Below are experts of layer 5 (counted from 0) of a mixture-of-experts language model. Rows are named router (the router's row for the expert), down (a neuron's output weights, with its number) and show model dimensions 80-159. Each number is 128 + 24 x the weight over its row's rms, rounded and kept within 0 to 255. Numbers have three digits each.
Before each expert's rows: "raises" lists some tokens whose logits its average output raises strongly, later layers aside. This comes from a sample of Wikipedia text that the model never trained on.

# expert 12
raises: " and", " in", " of", " ("
router:176071102135172137137109098133098144133098138089117134130134128109110128091131160146152124131171166109120183109118086127116130110119116104125133126146096090118171134110162147093170120077085178126119126073143121155182137092145129129101088134
down1:091086093121126158167147165128117127152121108126109107164112142120148125134075122076125089143138142115143122121148148124112122108143119119129137150143105115162143100133137125112086158138141175147107164110133122121148102112109104157148101144
down2:140135099124116095130117163149124106130105114132127127125138119122145166152114157169152185151112121118137115118142190135177094162104114116121147142113093138116161114147152098157133121136171138140166105147074149135132149130146094146119156120
down3:094146154109156187144113134106146123121113140133136136134180131125123137122089138121131094137113151104135141119123149110138114146132129087148063105144133135109158095152107188157116110143119173146076133081165130140142166133139190165096134159
down4:146168113112114133150152178146130118078103130133113122113144118110174147124155148132148096131096103126173117141071113196152134157146164124098152124133118102145147155100121117170109095137169128115144125153140161089126097139141132129125100134
down5:114114115116179150109147112085172150119174198117142153127156127128144138150128123153116181062149082104138111149097127115184150137126173126139147147125116124112112164097159139109103100133129175145148108115163108116111115158150099121130161116
down6:115129134149141159128132115091106101143144117144122120144075120116134112092109128118110180119134110134123148132142103139148135136142151090139097160121123134096148146125131104129115119138123149128158170130098168085124104117099115082135124134
down7:116060127074103113115123134131149129127126120128141152147162155113126129144103098129082150166113136102089154121119128108107143196116123105110131126135133135088142136136100140092116088080132113093108136130104155131078168086166099076153096087
down8:115107175133104117124124125111164101121119105134128140102091106156135102100140147090089157089164120100137171148083152128142120152130110126132123135131107117118162153100129144126149129133148163129150155113128156120139148119173152152160117126
down9:131122145090142087110105091120124126117123088131134132141158114121124135164123145110111084132118109175140122136142155147183169131105129160122123074129130139121165155096151112154118099115139123107106114143165108106173170142113130151118149135
down10:125152152144114108102090133116124170139126137145152092130108136155094090127140145103098089141118140112093117141120147134115125152107121147127117108167109153121132134165116139120136142123108118094153113064133118158102143115152118101112139090
down11:128112080112107115157151141144120138149104125130094110134115121115137198139140139106145109133085120090160132111150160121142130143143124160175145062090138154133122123143113103166135112141123123115067116088116111107123153133119147183112151136
down12:108117126120134162143137161147094121105143098148090137134108124151126107088123157180126179135138121139085098101110135104123141131149126130159110101132114142121120160122141135088129119090147145167090111166131118168110180130153166070134183180
down13:110109061134148137104171113102094168102110121090153131087131137155156117107093142145136140205132141106139158093138145112102108085166122163118112090126157118111091169163143096164072156188154107131126121133090113127105129151126101148129161118

# expert 20
raises: "0", "9", "8", "1", "5", "2"
router:120164142121156118122110111161100182094162158130141110127130146123098161136160154136089100131061101166130133160104162171125148139174137105143154106130080120137117107168162135140089122108154127124132156102171111163164110156155120141103181111
down2:150099123102114113190104158099119130156097107109148096106162095081119107117127166114167134159134116132141063151145085106118161165098152140134137177131132152114130119143097116125120115127133108103135099152112104129115128119144100154128150079
down3:117114119108194173102124119148140119117096158134145152120143143123140135154153146072122128116102131133115185122134144140122130132154093115160089112145110130144127131147124162157115121118121189159138136106149125128156154160107138151142173108
down4:157122113140137135129136128137100120094114102173133104151137144095170089129175153125138122112106117139135157163105169128132122105131125138091171148125127165148133126089098099159153085116136075160089076105128128089138114139178102110107083143
down5:147101125095106119107155125159152151113102158103125113108136110124150124165146121150127190077172087145140096159113124139150112138120130100140134117132095164112170146111122122100135122139138146161165168109146130124099110164141138147090106149
down6:125150091128114130130082148085114125109082148165114116146114176122161119124150127149163155128104117106125124097166106147114173158087174145099161096120107152072127184125119140139111147153120133060165111131132130107124149117115121118148123140
down7:142073151112111159130137167141122094136122132124156149139151153124124153128087126169134156167100150108099137108117164112133175133134119104132116102132160141145122108132136106145124106114140137091110158144136183134104109083130161107101117152
down8:142133121151116146124141139142126116074136095127134160140118146152153082087146149107121118107115112120136136124143133136141183131133085151161146124101159101147170153118142108122151117142148183152122148123120144118107144133154127138155112178
down9:128123165113168120114129104096127135116084165115158144133146092141122136139114148150106087106092090123135127164122154131163137103084116146125090102158137168116103127143148126158133095109145157143083143126129110139148151119137137138120126137
down10:139154180128134123075081124139136174147152123122151103168168068131119128169120144127075142143113145128094134161150140121125135168126102077120085136142137130111152148112160125162123127131124133108134127145147111128125145110170143115108117130
down11:169105122146119132123134145141076097162106109139129091122096106116114130139131134108203116134126094090183128125193102114130141146110120149158131095136142181093116105144167113142095124128179096125128097080071115120149104124096197131133125146
down12:164103104120099133146117124079095170163118119103097147126137144138127104127116106166136134142136112126122100110106153117126169159166143135167134137168116107152113100121100131086140080110135139145135137158131104149062173113160154109159107145
down13:121087155113164121152159124152125163106107096155139122128143115111132097126079133129104131115135156142109172128122161102127097120153132105099134097120152146124138140183139088144089139163173120113136162147103167129137131121129094128130139150
down14:129151166093134132140122099126123131150094123173144166115124084107114145152149122149111138100121164120129147136137100124124122110093144125137093083141124123140208114111125120086101094095121128177117120135122148156129082112130110103126114154

# expert 8
raises: " a", " the", " an"
router:131083120139152108153111086125160147148164107165131112104155133146170132127107115108118117098155143144085147137126090124112134117130099154113090095116100120156122140164148136139132156139104128134161074161128159157144127144110110133120104132
down1:133097123140136128139114137135146122128133089118171101130107093140122134145095135128101106154156151159143125128117123148159163140144163149116150065111140149161133096101141121129067142119139137117144121143118119118142165099137123168169114152
down2:155093078157115084148138154132150114163109104108134129131155128141140147169130164123173172117145154087136073165089120138148149133078171160096136131134106147123129075125114123134117089150140163119120096161088141149112089099100109127138151057
down3:150105129109170142135146150121154113112149137126183141108172119098141160097114131075105101118140129154133168111120167153117123160158114084135094095163139137093151098137126114158121130145128171151123110097157131126146132116142150109114125157
down4:135122110105119101127144124120147129065135129130115117159127141107147129140140176103124097170111142115157139153122170139154093134150144093126118112122088131136143151089119141168146150113135138133127110086120112100134072136139133106166124133
down5:110125135102131158185121121150147156159134171099145174153132070147157117151125142140153163105129106115115110120136081164138144129087148132124124154131116183113131139123161121084117106141117169137153104110142132121125101172150142137114123115
down6:117133134139132135117136148109167120150134125132127106151121109122145156083154108126172162121169166132120097151158144132127131158095153133126140157149152129135131187102090147150111109134150099117126161119153138153111155113084098116147097135
down7:147088123128110168109131106130129091148133174121167143107067189123124111110091120167129143164135156126130091136135113124134110140152119145135080076154147156142174117154153136118107105105127136115147123163077137110127103118140134112088096102
down8:108139120171147118137134110093107128103119160150137152166130140110095138091145106095132125104137110092113132161115144151146147139133164115118124130125113103104111115126134108160136140125155112134161150106157125142146133097158119125118078127
down9:103164125117115112143120128103131150125124099069116153135153131109133151113114121133087123103118099081138132115150180099175122131084142142123097115102143149136107169147107136132146120112139094114098149152115099151105134137133080152116129127
down10:133136141159099173114112144130131187124127089122126131140171129146130104173101150150100104103125161141141122140154115097104112088127160096160123128157139134096165107134123130134163128114082092106100109112115133117153141125127156114125155155
down11:148116102124147137103106082128097104160156129138119065109101129104114090128131145073157093118126074110163105098139121113109147180122135143162123133127085136154104135114134163121187139116130116147128137124074150145098138122111130164093122114
down12:145173123115090123148200122132106143152112120132091112151148159102080086094167094130112086138124167142130162167158134084128171170134137132132123106156131143143149121131095093115107148106133165098119177126155113151163150105148154130105114158
down13:164073092143155107096121137079112164067141136107094124098087104184139152078092148111128112138109134133135166117097065095116163123153143131128162104116125117144137151155170117175090129139150104141116127133109123177103104138135084158127123102

# expert 23
raises: "0", "9", "8", "7", "1", "3"
router:163162125128119190126128117142129145109173169103108108128124145116125148152154176108149126166079091134125120179087146159150180173129171114138157107123142143143124185125101122162112138088148146086126142138144117106166108152141126146127162110
down2:160156121101098110149151112142116100168098073106151118078153082119114157151084128143147102114143159110108108162134120096119151129113133126099174154137122146131155135119156139157074127106125164136158121144122160149123109138131116153129128086
down3:125136119092159169129165175106164118119143150098156137105181152127100140146140187076150104170142140137156143093122134097105136093109105113151128147176146119107148100148112139168120106164136138149154135090126141086112145131090187150104168150
down4:123143149126128132128155140113144150134080115146100090120122156077152139132167157123185101136124133140170145158127153140154118186151151084098170131091150112134114118074115085177118098135167139092146135109139139125116160123156154114110101127
down5:165113136115115148110145122146177159141110181133112144143157089149139100144125125103131180087127099115110080129142082108124141127104122118125154141080136118125145154098136142100134104104132148151180173129168116133130126172149145121117106123
down6:119123112101106155161122151106120148133112149132121136160093106121180143130126137139133171126128084137129102133130160158109170135124088109117135129077141180084129130147103177129098143123137100093123128111166148093074147138106081134124138152
down7:117081126113116149144132148106142110155093129125086137173134149130056116110101112128100158154084110085139179124143146111146111134129111123107125100137138159112151103115156126160095084136147163083120145170158152121101141092110115136139131115
down8:082111122134124119159111124098094098090126130140134137145127129153146106075128140107119111108124093125121110119143144145113168099141079127138111137152146153111153155094152100126161130165157158136115140108093159107089130139152114137131120133
down9:150140126118145120113129128060127113093109132107160138148136141114081116109098143118116111123093133156155158141116168147193139107092122144173131112106126111080158118126131137166130082097102139124096160166121113131107116153122136116118136133
down10:132142150148151123070130134135112179110183124160161137150146134125083095129133164111120100142116136121088167128141145109137146152114148069115079107129131148135157120147169122111140145113114189118119160144132163121143107105168159145134155107
down11:156141121149111134125141134151078125151094103091129089111139122130120133140139129137138126128133094124155115090122170100083141144125144129133138123156129152137134123139172154102112096164136126143090084122146110113165117138115138114150133139
down12:169153087125071110151133134111111143111121156147105141122106158119129096142119115147125141151136149132106109092123146097115148129149144116166133118166131115128136107124115114099111111068079129149103099150152110126079169124109136129142154160
down13:121100146093127142155155119111126140057102110111122091124146150153142111134133150137103129163121128130144140142137135106116152094172149154125099123148153129156121159112148080163108118114184135115126157131116145123162113161129121149077137130
down14:129116094116123150100132097120034083135135164181144141114129116101143123111147155121132173114162115118134133159063142120120132129106099145135098108089126119158148130097152093116114116127072106124143143149108141119083098098139117145156135105

# expert 17
raises: "\n", " However", "The", "-", "In", "|"
router:086145150130135125131170127092148090171127106107165126161139097144108079146138075122125138103126090176143125117138140136108134095103114149132142122131153146160090078088151129121112100098092111113151098110120151109128105137137136120122100127
down2:148117104116143131205142146182130113175110134133130135102158143108099147140144147156138167160117102119120093140138168126143166159116111149129129148119120123145122121139123150133126145127191123120132114120108112161140143136127091123139153119
down3:138123101116172176083169154127162085125126107113158132143178124084135145151151114120122118139125158111126187117125161128127129135095131072116118119156157122135143141134102151169105141140101172120135118132121125131157153136134125113086114160
down4:105088122122137132156116176104101147060097120126097140130148128130173119143154143145122123127104146134154141126127172158152125163164145110093138134134121150151137147125114083182121099100141155113119102098120133110130097090155124129163139165
down5:118118124092168126131130106114125136151111160109134142126154104128145139129103117126105212093123115091112133175123065137183137161107113115096122109113074148142153144086136149106144113158138124160128125096162075097138108170155148148142113139
down6:136126137127128122140145115123137122136144139075127078182116161111154133121162159140131134104122089135124112108151148167140120177120152133122137143131134122110165162108116132101093142097138120091149156144150167090088164101127110106141118147
down7:133089112136126133143144114109108163148092142146147143112134196107134137136139120155143148126087099116080159121125128141102162112123132126104114089168137144121117117083139126155144162111134152077162116154100128102103118124140101172119133110
down8:089085131130100098176118108106128126143122121136109131140128128189125190102142123111117136102132147116124164120106139147125143138119118164107106109151115096110156173101121101125093146170142115170160165097136146127123160104158123169130107130
down9:137103156119114142141118117108126144126140122132128128117134132157154126153121129145135099119112109111129141112184134151182131102156136124099099104092097157084132122152102143170108098097112133114083142111110077130104160122103134168117127149
down10:149159095141118166088099125119160128072156144175160096144121110100061112178133110129132125164111130118094158116144135136118120147151142113101063118146162145104152147109126114140136124098131129145149122129073150094096155140182154113121090129
down11:102149114126103122107134127125093111155125084111119118121138116119098138142144117130105093128093085091151122114116138117106121129129136130169106096175126141128129088093112161128145138116105127092095112122135108095144124141088145130131099110
down12:147140123163117121104150142111104162166104131137116102159161111144154091102161129136163138141166163144074157134114145121159149149147143164152141133098147097162146124114122133090106120146106166132101140148150142132158140139132176076132136107
down13:122172085156113126117123177086117167111096146111118131092129131177139123115106126125132124145129130124132148159086153123126120111170141129135138149121123126129107148151163135161129113148113105111123124140097160149142138142126095157111141141
down14:111157156114128137128129123125089085137134146146137181120103103117134124156129133117152121110151132132137143165127119142084151157093104099128078130142100174124181118101114148086137128136102142095111153166101120129080131117094128135117178138

# expert 18
raises: ";", " |", " (", " [", ",", "C"
router:126117114121138127110109130144126148130093138139103124120143123084100113135121130173120130156097108143148134099129161117120169126113143154093112162130123095106131109140100136147132111106154104174144160101103149097143132153080168098131128128
down2:154125147162104106127134146132157120119129137102138131134138118117116127124159127174145180167116108128140106153109154124126140153135137137095089145183114137129141131145109126118102111102128136115163134144140131162107148107117092149159133092
down3:134096129062197127108123147155163130110139161116163144113170156125118146119160135112107094117081140126114181111113156156093138175144117069142100124175118129101087108156110186140113127126097204158135152116153133132159168184115152145137168131
down4:122146107119108106132150146168144151107113117136115126144112152123114112133155127120113151114102157132127118148138207164185118127124112135083157159127141110143118105073097089160122104129152066170125127097089117143145109123128098086121120116
down5:169091118170137097141128131124154123149117170132085162131129120152123128103098138128155144097144100092142108152115091128147085121133107100117132145127185118113136152121103155124104141174139145152163136127173118138133118169149132103140096146
down6:138142126115163159125178180090094125119133129092133136161120101076159103059125156112098125124114165127112129127117126168130136146127116107114157110104122123114128108125134152112124143123161112092138139139158132101120120090077109115135108143
down7:106115151145106139133154127133134096131126129131165115175128131098131135120098109116104139171122122102124134116155131163136164194140122142133098119173127140122165089108128156161127131101131148117121148131152137151113103128156110113088122135
down8:142149100123113152144162122114092109121102139137117179133103109122129137096108131106121137116143120108131155103134140162111166120120126108124120129153141115085136153097112092134136085150139140138123137137118148147101132102184097150135114151
down9:137186135145148139123150119091122147107134117089175137144178159127123123158083127175107074146103116094155126166152151143200150100113123147157092112124143099099149148116129123156139120102115159091078152121155115121134110110087138119131127105
down10:112150116117161129061127115135114160101122154121171089133168124133070090176152189129099142119140141113114144126136145117105146128113161086124099106121113175119165110155124113111107136087133129092149118065149129116111115122150147131124109144
down11:141138109134140112137136140168122111152117118107079119118145106108092112122182126123157146116082126099106118121131111131128133156122133087115141114127096133124116149096182110083117112127117135139101132090084144092157121121126126133137125114
down12:124115087126123085134156149130055167146122132164135146124135154127116120155121115175147131141127120130090127072134138103138098135145158118148134123136119117179131121122146141080146076091121105129159155140118132152087122143133129158173152139
down13:130121065094162149162162146086096177099129123112106137068152113159100098086095147097114178138122115125109120118090126119080155130168146135084151083124158067129155106137143122115119153149166115151135104178131137141106100169114114132121107139
down14:112117156114147096111141092135118121120113119163096129076094130089119169160185133125118125119149155150143145169129116146131144163106121117132094105144108153146116107124142117120089117114137136192121131136101134114108079137154152136104178105

# expert 13
raises: "ing", "ers", "es", "e", "ed", "al"
router:129133156101129115078134131122126139157117102136137138092133146141121118143102156140129132078130116119098128150176106151116128156157110155096126125138147140121136144105127107095113164188100164086169163133142174124112083117094129164178175130
down0:126157093108127135139101146090125135143156114127131099173059115085108126095130085146161118128109137111144168105118130153150143152131142128160115113185146161112135107115154123131125141111140154133132157133130123134129135150103141137129124137
down1:111102122108149179148171149117139124172109153136162107128111109110080129148108131127129115112171135177129128109137146119133142142151134143140136160121109110158162098159137147121093125125157150099108119127192078109150168190114113160113128160
down2:133115127147160080157126159161126125134094122119105163147151117134152162153126128109175167133138145093130107158134123133117147109134092143104124134144102127129103111145151126128128100170117126157158129135101115157128177132111089152130144110
down3:108135124078146150149126132140139090140110146161150169104165174118126154129116115162110104125128151127147124118153148156113142148119141088149091110117138124104184119136132126140168086113114193128157148121145144147149151156145155147158154143
down4:125150137097115123141164143119141134105118128150139123132160167149138123121164146104125113151088150156138142171106174157133147134140144112109152143093148133142146126070103158185131137112155125131134109106129112106134102148147102148126137127
down5:110075130131160119137131151123157108127117193119127123124145116138130141126092112141119198103115131100104106144103124128162138144093158105118183121105122156137130117098135121106122136101117170179151117124142129142155120177137138098120127091
down6:115143145133149138145131147104136131131125120129143088157101109130169112116172154125137158106107096150126155149122114144131101127124114133120134116136135126101165156077090105115117134119137143091181145158145132116137117114113143140131143163
down7:134110112099154159150132139123125109116109118157149136144144174109163146126121130166139112153080120106131137132118140117087131167140162101097120119137184143120085100147125146116096106106139163103142145105101131148106113110130119140103117122
down8:141138132126130112155192150104111126090149095132123162140118144122101120057127125079139130101103121081127140127126099153112208123121097139090127148132140133120125148108155119165144123172161133143177150078110134138140120081107154158100114133
down9:125126131155132134102155137051122136137122109131125137152143148112119142141091131104106091161134115152152096123134147094149088103118141139126136121128129104142141156148141148142105124104110133108084150164127122170111105141127117177136125154
down10:116150138172114133093120109179135151131095134118161113196129119125099114151133158147153165119107108129112106142137119135110097117133169116121075108151137170104114119118131067130159109143147133112141139130126140110104127127174162122096121097
down11:133123135155106113138128109116132117179129112101112109084103159128141147097170157129138124126124100101154148126157144145166144165109166107146118071123132141138127124126176140126131103115150153113098114126091120112137116117093119161161100089
down12:136144097116106152121195136126102145128118110141080103142117138103097124103130106145131133123106129138084125120129120120136175144130143125140130094134151109139138159107122147123113116091125148127120096130136119158069172119137163134176108149

# expert 19
raises: " and", ",", " in", ".", ";", "s"
router:137130122129103158116128118134128150170137155134114153119126124121108143083107123111138128164134140104112129133160168178177111179128158116097113130103135166087124094119146115095125094112103149088131113126144157080129126107120098126148108155
down0:159122103119140107133148135092105127126143162112137105128087084093128154096130122150145130132138116082160144103139112147145167163150183099135146143174160155147132135148141109081123185133137146100128132124108120091139128147129158147109112132
down1:114096140086115146170138144171141161148133098122153087103145153141129089131092090084143148133152118160163128126120147117140123133146144139109126104094143120129134130114126177122080139108143137098120151143127072154117151116115121108141145142
down2:167133086124104119137138129150109105158104109137118119083160111126119180155169187109170149128113113121125116133108129106139119140150109106103153144114121134141145157147105155156143090115179109137115110108082107133126165104116074181178153122
down3:143135088104133173112156142097160122153123118122150136125138141097112160167154128140132121100090130152104138142109146123128095160124089065112117122150149105122147121107094108134151138134140152152117146084169158137132128140082164149126164135
down4:099122112138132172105177145103118131105108111113156118161132124134144137142186140078095112136074122138154148142110177143151108172139155115081162142113137124123148136121103158181124142142156105167158108119139136112109106155166110134120093134
down5:093113138111183138140132165131161120125122145110101125136150094133152102148153134154117182096127172112146116130134085107146162146113144131156168133143129181152158153108121124094126110098114136157163158111142114104112099116110109124116091132
down6:117109098136153147151146120104142111128144107123130105120087094128098144118135169156110125133138129118114102152152139168109120164117103140129104138150116133095130130119134140125094109117113132105158138140129214126126139129124128097141152131
down7:157077111097122142128097118113088125176138135094158128119123149148123167171093101126139156203104119158156124128110141123154133176136132074171115124165132108126110087134143139136118114116144118102081104149109140108099151122125124141115118115
down8:125099157138156126164143143104134155084122125092117110132110153115130142126155102114109130132110140089136170140116129177128172130143159138131088126101141118102122154126114096136104112128135119092185088153131132137135123072131177137114124146
down9:171114140161158119091156093155116159111121108121122148092116145125123144126115107121107113117085118095155131137157141130153154115098138137130091078099133147126169134103107130118114105110169151098092163114161084116141140147096144147110133108
down10:091167158160110092119108138127101141121114137131140107160138115109117094132161138121120176132128117122115121156179124127142105162143163056118074112136125172099117129194143118125140106114130144085102121072135131135110199118162148104158149152
down11:128133080099157132143113098141148092136121117128125111121136113119137168147159129144094131160103072126148128135122135107129105135119128094135120088094124144118135132110123137142136128083149152118098116105104120102127147122119126135116092129
down12:097115073130142112136161172105136141150121082100115158141154172124135145114173144120172100135116130112113103132095131130139206133114144135099121119124114135123107146107106121142123113148104147179136125147155117140131151124151118131137153139

# expert 16
raises: "1", "3", "2", "8", "4", "5"
router:100145107081122126104109117155127124127154165121100097166153097143142140103136159156144132159115157154146123135152139150135153129142132141176130089135116104085099157156135115114114130125171095144132156150127104167136091129114110097108118132
down2:164125109132093078155120164127103073157143147104114131124130134118125180136114136132160171153143142138104105130104082108138130130128112103138111108135134144122136100091116163095114139138098125126172106178100141148127122116149097123146142137
down3:134101132087130147110135162099128111089087161109157125086163141110144151129126152117126105129085115114118150122128131085103145132110147110165105114173126160073166106166123148156104115140119207130137124153141129113129164126130174112131166130
down4:122098138125149142148140153113106150101113116187149096155140137159129135128189108135107141172106153152147168134130139131137098109136127128098169147163078145132140155108116143162146112103136160160134091105188154110107127107153095106126109138
down5:115126122068139103155151128121142114142126148119123136131153114129133139108132105141128164106145082134135074129125125123172183155132133097100143131131143096118174140103104159097157118139110112185153158087150097114111084147158128134151102153
down6:121143106148153140163112154114158135117108126108085148134112087097132136121142124116115153124116108129157119144157134184101128159136119123128139122099111166095137168139106171124139172077124113125135171117107119089090139112154097120127130138
down7:185120121137119123139122135122106147114128156111159149126126152125145113148129115149123166156074109138135109132144152101150158160139104126133131128170175137155145136139181096104127128116152159082157173140127136094144132121128096125138119139
down8:152125130161160109159133144097096127110116121126142115100115141149105138128106156104153102121109106089108159138140140160130154140128134111115121136111131136112142126115116132141113082153138129126132136107169181101097128092179132167110117113
down9:126157140176126122088178095114120158140112073137165116148148125144123144122065149146125105111118060158178140141185126149145149104116188140156099119101134117124124167127099124129143100092094119127111128152088153123101160116112116151115139187
down10:116182160132139142092106112107117179104142142099152099178142117122065092167118157162120123159091116126119112163120114124139120116106141110141110112116085119093158123094099111145154158124143116129126155097121123139121127123154165110141117134
down11:143135120129117140115113156124144142114143095100127095110113121135119118160184136128144135121070111117177150133139108125136149109108137124142146106146110146139142095177172126134141131124169132109088117111103110119147158151099111101133095134
down12:162107099133099148146145169115074133112113077119086159138124152134128152130152141154157121154142146122131097148093144097158152160141162137138121127150122124118119127162142163103147118122124135149108116125112139134134175118134151104134159156
down13:097088089128114107121125114098114193109129149079104120109135113129125144141117123106142142155160152119128154121123177079117141118177118118169130105108125110118091125135149105159118172161147121114129135129108115118145146130120095177135124107
down14:108133142108142133154157110118077103145106146165136172120112119097132139149110146142123156107156162149088143183115165135132112127135103095118069105101133120150152162125148105097097125100098156150116129145151108140100106119160096141151160104

# expert 2
raises: " ", " in", " and", " a", ",", "."
router:133192143153118164119105157122138114100087165088139104125122127108160077132146121096116119116110143136171129137146108130127126150112139089121177140181159105092103161142104145174140175089126141080090113116117146100118128124117095136128124111
down2:168108097132141081166104145141107113171121084089124104078145135120126152146113146136144141148131160145115091166135106112123097136119164086126108113104111138136140088123075123109130121112152107056131117152087145164152132076122096153130136117
down3:126135115101160173122140093091142093103163173102110119099161150094119132140125134109117060149102119111091131124066157127123112124127143096127123114178100125108149125100086139176130116142154188156172129115121136138125156175086136116128154131
down4:134140155129120130123128142108110111120114110137128164137120105109179178183161135124094142121135090127148173127127174145172165178137132108090137142117140155148152139120140140163122145119179127083126077097163113121134126122071100120122109144
down5:137136125114144154126149129141156106121116155152124159120120115102148171125150134150140183055109118091121140141085119162151119137101123121136102139148122149113147138101136124102142095120132120150143124098158105115141128192184101161130111126
down6:127161131108144108147143136129146102122100123116153109144107128110151127132158162149129182129090148073098136129137127148124115173161116128141132154122154123131132127131144137118147158139111103068135147134129130104106095145112140102132121121
down7:148120049101108156122144147168137143165106136142145143148115159117118107124106090127109114163129120092118118131150109131138177229132100108136077134155120139141141119103155135134084109108132140098114120128132158137112117117152113141095095141
down8:151116150117104116130147137113139104130118155142124132147118118143113124082129109119134141092093135106125155129116169183154163116096132102104104149077146105097119134113144109149171106153170132147162119136101155160077138089160120129107121117
down9:122173143147123123121137116109117155144139104092166156116175118118129119122123126142124105158093138148152156100155127171179125136121128108144130098140125134150158140111119120105149127124126142079109142153116111112095139090093108114130125155
down10:102174142131100144068104146093088173144149149166159117152157132111103083166142123155084129159101114106097124108137142140131126140143133124137110133123129163079131120153121126120142140147146133128153118128132124099121126133147132105140113125
down11:169110102144123144124129130140092130113155113111119106096123082098129124133149144125114114136104062102140194141129168101152134118127120142146125077143152124158142079157143164155127098142155156112150130145130114106134129120124161124145127124
down12:152150093124077131135141155082103128156094110155087104158131126154133129165120121112175118147136133124090151103177154126128162129118118140132122120157132160133115126154130145148127123127156140134145109106139095121111130134168146101149160144
down13:151100125097139156148126137105129127103096114109160106086134113140108119105137111069128104147159159112158165113096120100140121132167123130127126147148182126132104144114154119147139103141124102139154111134150158128139129130128137157106136108
down14:122135114120134134145142083108095081113107106189146160105119096122147150115147156133084152127161169130120127169105115118123135140132144080091129114126192164161169140143174100116085157117115141140101141143116133123124113125123153167140146139

# expert 7
raises: "el", "ar", "ate", "y", "er", "e"
router:132137135102164158127144140150122097090123157111156146137095130148135111186138150113157129163132087126142121114086127107076087143131152119131152125156123178155140152125140099134117101168128154099150106097118100126092102144110134177182156116
down0:115154061121093100124120123081104115122122137117129137121077140100130128128117085147145097130143142137168167098092099152143120164157121132139119153190139146113124114103148117116148142148135163111137160124115176118172090142154130164133171190
down1:123090105125136124148152129155125126114142126137161114117109195142102111151099168106106114105116124158169129152109153116109108126140118128111133139123144128171120098098108126108081155120157126136097157101159085144124138133127108120107131159
down2:169132125145115078149155135152144111146100146078129100128142115130149142139159136136143180114101167136102105137140135125128164127105088095102129138106132093101125127152135142108132137111127122147146112173070128146141126091129094126173173054
down3:128152105059180191089156123124159122123118159149122154146170142114121160140123125139142125140080170148141147116133166104055159161150117101126105126174104174089139114155138154142152124119133144168140115113116157161132153146127172144085149156
down4:114155134087141162181140119100155126101092167160154123108127127099146136144143126146130120123100110091167145150094138119166129145131130105130149179116139104173135122121109132172141129083109113144161100123131137112116114124107115117116105154
down5:115091096153122126131122151164172104140142155140143135134144099150123109117087096136133215107113137155142090144115123115166191137126171112090170143149094138140098152108132116104135112145124165186119139094115129129122126167114115138163159130
down6:103142145136144143154162129123075152144120122128173153151116101156174126135186133156129154137087138109134114159126139125111146157107149116142124128116122091077171161126090135142106158149153154126121168151126149094139179108101093124187107130
down7:156082158095149133156118112154161081136146108144133142123097143107110125165113132144155162169104134148118152098111133131153160141149159135163121079137153137126126128131146136134102064073164098060134142179105147105113125101115118099128079122
down8:144158169170142135125152131118139130098124127114161141141101118156102135116114125112154149111117105091144168171111163170176161145110138099107102115128165111128167158143111135168122147152137118125129164127147108137151094109147138133136134145
down9:153113144142149143131128106076104137173100096102111133154177085110122120129102106124097115121096129107125105126145129126130125105096115125115120104130107124148118158141106179176116096129118137114114144128124143154095139123100116131111161125
down10:132153152152130137033101150105111169134142169133168109128140083141121115146126132136092145127115154123126114155128155141089082110111150120144094123155114149128111142114097113109125132149135170077131126121111138124096121138143124111127166131
down11:155132092136109112162166128144124143172112124127108094115106153134132139139148108126137111140081100088126134136172129144132146147147149119181102112114156137146122103115134109165146068117168144089126077070096122118144138087115128133141107137
down12:139143085106100098121169167126125142134108112124126145139156146128077116073094128125161101117184126128089148106143125124138158163117149160135128122119135114156133123143101146112146131083109157140127141149116111117078170128141139138125132160